{"moe_layers": [0, 1, 2, 3, 4, 5, 6, 7, 8, 9, 10, 11], "router_score": "softmax", "optimizer": "soap_variant", "beta1": 0.95, "max_steps": 6327}
Below are experts of layer 9 (counted from 0) of a mixture-of-experts language model. Rows are named router (the router's row for the expert), gate (a neuron's input weights, with its number), up (a neuron's input weights, with its number), down (a neuron's output weights, with its number) and show model dimensions 64-127. Each number is 50 + 12 x the weight over its row's rms, rounded and kept within 0 to 99.
After each expert's rows: a language model's description of what the expert responds to; "comes after" lists some tokens at least twice as common just before its tokens as in all text. This comes from a sample of Wikipedia text that the model never trained on. Tokens count by the router's weight.

# expert 6
router:45 58 33 65 43 46 61 58 55 34 34 64 59 65 58 49 46 55 61 47 20 55 39 47 58 43 51 55 31 33 51 64 34 46 52 74 56 54 41 39 49 72 45 40 70 53 40 63 64 65 44 49 35 58 62 45 22 62 44 81 49 42 60 54
gate0:53 45 40 54 35 45 53 43 55 67 52 73 39 58 55 47 28 68 63 62 54 29 58 44 49 42 43 36 29 37 43 67 35 56 49 57 44 29 47 46 56 51 43 38 50 55 62 43 57 44 48 23 61 61 26 66 52 79 44 71 61 46 62 51
up0:46 59 34 27 64 48 74 37 53 38 50 39 44 55 45 45 62 41 44 40 37 89 48 62 37 59 54 58 43 49 37 49 61 65 57 39 61 32 70 53 73 35 48 66 47 47 53 56 35 54 38 71 49 52 66 62 51 51 54 40 47 54 45 50
down0:68 61 50 55 44 46 37 46 51 31 72 43 52 54 38 42 56 27 55 45 51 59 60 73 35 74 72 50 58 73 43 52 44 58 36 58 77 44 37 40 40 51 49 42 27 67 55 48 49 44 57 46 44 38 66 53 40 54 24 31 50 32 56 75
gate1:40 38 19 44 70 37 53 52 50 38 47 60 57 63 42 64 52 40 49 43 58 39 48 47 34 54 45 49 46 55 48 57 53 60 44 55 61 66 65 34 77 48 51 34 69 57 59 50 36 38 25 74 45 53 71 26 31 46 57 46 65 49 56 48
up1:48 57 59 36 46 54 43 43 36 53 46 49 35 42 34 40 50 34 57 39 35 54 62 62 51 64 53 75 67 50 41 35 50 48 47 47 43 48 71 56 57 39 60 73 55 48 59 63 49 49 44 54 29 55 61 31 65 43 45 31 73 40 52 61
down1:65 31 37 32 54 46 54 55 49 79 59 42 60 56 49 42 79 42 48 57 44 62 45 77 60 54 67 56 39 59 50 61 58 59 75 71 49 46 41 52 54 49 58 61 69 48 52 47 64 52 54 73 56 56 35 40 37 46 62 51 68 46 57 56
It responds to: Closing parentheses ending list items and table cells, line breaks before headings or rows, and verbs after "There", such as was.
comes after: " |", ".", " there", " There", "There", "2"

# expert 55
router:41 49 43 55 48 32 46 48 53 73 56 72 65 55 42 56 44 53 41 66 59 20 44 28 54 23 43 63 60 25 35 61 41 39 65 61 43 59 34 60 42 41 27 59 56 44 52 40 51 58 43 43 49 40 58 50 62 49 57 51 63 54 41 32
gate0:74 57 56 45 56 40 50 63 72 57 56 75 40 59 61 58 35 74 25 49 39 49 36 49 58 40 44 45 46 43 55 48 34 43 67 54 49 27 35 55 51 35 50 47 55 44 56 51 46 50 55 45 49 66 30 43 75 75 49 67 64 62 40 29
up0:59 57 61 47 64 54 60 55 57 36 20 59 62 72 39 58 45 48 49 51 40 24 67 50 45 58 42 52 29 51 60 66 34 40 55 25 43 57 45 43 47 24 43 56 67 62 60 44 47 34 45 39 55 78 47 39 57 82 51 37 42 31 63 46
down0:78 22 49 40 55 76 70 43 54 55 69 33 57 42 48 33 50 68 40 44 57 53 31 35 43 46 60 42 67 38 53 44 47 35 41 68 39 62 46 53 60 58 35 52 38 33 43 28 38 59 36 46 42 39 49 50 57 43 38 56 70 63 67 57
gate1:59 40 46 50 46 36 55 51 58 80 59 82 58 54 59 43 45 60 52 69 36 55 38 27 55 35 41 60 52 41 63 50 40 35 71 58 54 40 67 46 61 62 38 44 36 68 41 41 63 45 57 52 27 35 62 65 59 62 36 52 55 55 47 58
up1:57 50 65 61 45 40 47 73 71 55 62 50 43 46 42 56 39 66 70 35 65 35 59 72 36 54 44 50 66 49 46 44 55 62 47 77 54 57 70 59 51 59 53 47 70 60 74 55 56 69 51 54 42 52 48 47 41 42 51 47 48 28 48 37
down1:48 57 42 58 67 58 33 51 55 37 35 44 51 52 44 25 32 46 42 44 57 54 57 52 42 65 56 44 61 37 65 39 50 48 64 78 39 27 35 53 52 49 54 54 49 48 49 53 59 45 57 52 63 60 49 52 53 43 66 55 50 75 26 35
It responds to: First syllable pieces of names and terms such as Mar(athi), Sur(iname), Pan(-STARRS), sub, Min, often after list dashes or table pipes.
comes after: " |", "-", " the", "|", ":", ")"

# expert 45
router:41 24 53 62 72 66 39 34 36 47 55 49 50 76 63 65 58 59 63 66 39 45 39 42 63 46 52 59 47 57 40 53 39 45 70 44 56 40 68 66 52 53 69 68 46 52 36 57 58 56 51 61 34 80 53 45 54 58 47 54 62 56 38 71
gate0:31 55 39 45 60 50 74 46 50 30 64 54 59 52 40 74 36 65 30 55 44 54 64 47 52 66 50 57 46 58 38 54 33 48 60 30 47 43 64 58 68 27 50 60 61 66 57 64 67 63 44 35 71 58 30 36 52 83 52 38 44 27 36 53
up0:46 59 49 55 38 65 57 51 37 50 50 42 29 60 40 47 63 20 54 45 62 62 61 52 38 48 37 36 38 29 61 38 54 52 57 43 42 52 42 72 48 54 60 33 44 56 48 30 30 48 48 40 31 62 63 99 51 36 59 59 29 49 50 42
down0:57 59 47 35 40 51 53 50 38 41 37 42 54 60 48 60 42 46 38 38 48 48 74 45 25 65 50 56 42 51 58 74 46 42 61 41 59 58 61 38 44 26 59 49 40 52 68 46 38 56 39 48 70 59 38 75 58 48 33 38 61 46 46 39
gate1:56 35 56 52 60 27 44 42 42 54 50 59 56 66 56 86 53 46 43 60 42 52 46 53 59 44 44 41 49 54 64 64 40 54 33 56 60 24 50 44 46 53 68 57 40 54 64 11 64 50 39 56 44 51 58 66 51 47 37 70 54 41 56 44
up1:51 64 50 44 47 32 48 49 73 38 67 59 37 51 66 61 57 39 51 60 58 70 59 49 63 78 70 43 33 51 53 57 45 43 71 32 42 38 46 43 43 48 45 44 70 58 67 91 57 47 50 46 50 58 56 64 63 65 43 32 54 43 70 42
down1:65 54 52 65 55 57 51 46 38 48 42 60 53 23 33 50 55 29 29 48 60 63 46 37 52 48 56 54 70 36 67 42 52 66 42 75 52 53 56 63 57 52 65 35 49 60 53 42 33 91 46 54 49 27 42 44 56 41 69 54 18 48 56 58
It responds to: Event distances and round numbers in athletics and swimming medal tables, such as 100, 200, 000, metres, Olympic, Bronze, medal.
comes after: ".", " |", ":", "|", " (", "′"

# expert 16
router:47 76 42 46 77 77 55 68 50 65 54 60 69 51 44 40 34 54 33 64 64 33 50 52 60 52 57 39 55 45 49 40 68 32 52 68 64 62 59 48 41 28 33 53 50 49 52 27 62 59 60 42 45 39 62 66 42 31 42 54 47 63 51 67
gate0:51 72 50 54 68 43 58 71 38 69 80 51 56 53 39 45 60 56 23 68 70 50 45 54 32 54 47 46 58 44 57 52 47 47 48 69 47 54 58 52 33 35 30 27 56 53 66 35 51 51 42 31 56 37 55 49 39 54 45 61 43 76 52 51
up0:58 49 39 51 62 65 54 59 36 56 46 52 48 44 39 64 37 38 59 61 52 39 52 61 41 38 55 68 48 53 40 53 49 46 50 52 47 35 48 59 29 46 52 58 34 64 52 37 56 51 48 63 54 49 48 49 75 32 59 57 47 68 56 65
down0:53 51 30 56 49 52 46 54 59 63 46 47 51 63 41 35 72 47 45 38 51 57 47 52 54 68 59 32 51 61 53 56 59 37 58 60 76 67 52 56 27 33 51 48 25 29 45 31 47 56 61 54 67 49 65 44 47 45 41 71 66 43 49 42
gate1:38 45 48 29 47 25 42 52 66 44 56 52 47 58 34 33 57 52 61 53 46 43 27 51 55 57 49 53 44 50 53 64 49 54 37 70 34 47 46 58 56 51 43 38 52 52 38 27 61 38 32 33 50 37 46 53 44 59 49 60 37 51 39 52
up1:49 57 39 61 66 48 39 61 43 68 37 64 47 34 76 57 30 36 44 49 34 47 66 51 38 27 45 12 42 52 53 53 66 46 63 49 66 41 65 52 39 64 54 65 46 62 57 53 34 47 59 54 44 56 40 28 43 28 61 50 79 61 31 46
down1:65 31 66 45 55 46 51 26 57 67 42 60 52 65 56 38 44 43 71 54 64 46 44 57 48 46 55 69 51 44 53 59 34 49 37 46 48 54 38 39 54 56 78 50 46 44 27 49 69 48 22 42 37 48 53 50 41 39 23 39 61 58 80 54
It responds to: Capitalized first words of place or institution names, especially United, U.S., South, North, High, as in United Kingdom.
comes after: " the", " |", " United", ",", "|", ":"

# expert 10
router:43 41 57 46 68 39 68 55 54 25 47 71 51 47 73 29 43 36 69 40 34 31 66 33 71 48 54 34 45 71 55 59 65 41 46 58 45 54 44 22 59 57 43 47 52 61 49 44 37 32 60 68 35 62 76 59 45 41 38 47 41 29 71 60
gate0:35 78 48 39 39 45 28 56 44 55 89 57 49 51 61 39 73 32 59 36 48 61 48 45 25 62 34 59 47 46 33 57 70 33 49 55 37 53 53 69 40 22 51 40 76 50 33 54 42 29 69 46 67 62 35 55 33 48 47 55 63 61 31 58
up0:35 60 35 38 46 49 48 69 43 66 51 44 58 27 42 26 58 57 55 57 42 26 75 59 32 52 40 36 59 72 64 55 60 59 31 64 38 57 45 38 32 43 71 33 37 59 35 34 43 41 60 51 66 63 29 66 53 48 54 66 46 54 35 43
down0:66 47 42 57 43 43 31 52 63 34 57 46 58 48 89 51 56 67 37 62 65 54 50 22 51 59 49 37 40 50 42 43 64 66 49 60 63 46 69 67 62 52 45 69 50 68 69 58 35 42 68 62 55 39 29 57 55 48 70 45 54 56 36 50
gate1:67 51 46 29 47 51 37 56 51 29 53 60 65 47 63 26 33 47 46 59 48 45 44 59 42 46 38 43 48 63 23 56 56 36 33 39 40 50 34 48 39 53 46 69 34 66 31 50 45 40 46 45 63 38 42 67 59 64 58 63 29 55 55 51
up1:57 30 37 46 75 45 41 43 61 71 47 40 34 43 45 41 66 41 73 43 37 59 66 49 51 71 83 74 41 58 47 62 47 57 35 65 75 37 71 58 48 42 40 57 54 63 56 40 49 73 52 45 47 58 55 36 43 24 61 41 43 54 45 64
down1:85 65 42 56 51 64 53 37 59 55 43 43 49 47 52 63 56 44 45 56 29 50 43 42 30 47 50 33 42 47 70 50 50 45 57 35 58 45 51 59 49 53 43 53 68 41 44 48 62 58 69 36 59 53 48 45 52 24 58 28 58 51 42 58
It responds to: Table pipes, line breaks and cell numbers, plus linking words after naming phrases, such as known as, saying, called.
comes after: " |", "\n", " ", ")", " known", ";"

# expert 56
router:63 57 60 49 40 31 53 66 53 48 57 53 50 48 38 36 35 42 30 53 66 60 45 55 61 69 30 40 61 43 48 41 37 47 36 64 53 39 40 65 54 29 66 38 44 57 36 33 48 59 53 68 50 58 68 58 25 59 31 35 34 64 60 40
gate0:34 56 69 58 67 31 69 77 38 67 50 46 65 57 63 65 68 33 37 59 47 49 37 43 47 51 34 46 66 48 54 28 50 57 31 54 44 54 72 78 51 24 49 40 51 55 45 35 65 56 51 23 51 45 23 67 38 44 41 50 41 50 49 50
up0:53 41 65 76 62 51 57 56 39 58 62 51 59 70 45 50 55 53 36 24 51 49 42 51 48 53 50 54 36 46 46 40 50 64 58 50 40 52 64 67 39 46 28 35 60 50 54 77 51 43 63 28 39 71 43 43 73 44 32 55 54 56 50 39
down0:55 49 31 36 33 07 27 38 41 41 48 74 55 44 45 64 72 45 69 44 38 68 61 44 56 61 39 59 62 54 49 30 48 27 40 51 55 71 49 45 59 53 34 62 37 44 69 60 60 44 55 45 66 38 21 46 46 54 63 43 43 67 55 66
gate1:33 71 65 63 53 32 20 48 57 57 66 25 31 48 35 48 39 58 59 62 48 34 47 35 42 51 48 55 37 41 53 31 47 38 41 83 28 70 56 55 59 60 61 40 48 45 45 41 60 51 51 21 35 56 41 70 50 38 60 50 40 37 40 43
up1:71 61 58 62 23 26 48 30 48 54 70 41 64 40 35 51 30 45 68 59 48 40 52 46 51 58 67 60 51 43 09 44 47 62 40 20 40 61 38 57 59 68 68 23 64 57 46 55 40 39 46 39 42 62 59 38 36 68 48 33 59 65 41 46
down1:38 57 54 60 54 54 64 49 41 59 58 46 58 63 49 45 48 64 59 53 59 13 38 46 60 42 44 43 48 40 41 47 25 35 53 64 65 68 49 61 43 37 56 62 62 41 45 63 41 37 60 54 50 40 64 30 49 32 33 43 60 43 12 74
It responds to: Words for government levels and public bodies, such as general election, National, state, local, County, city, district.
comes after: " the", " a", " as", "'s", " The", " an"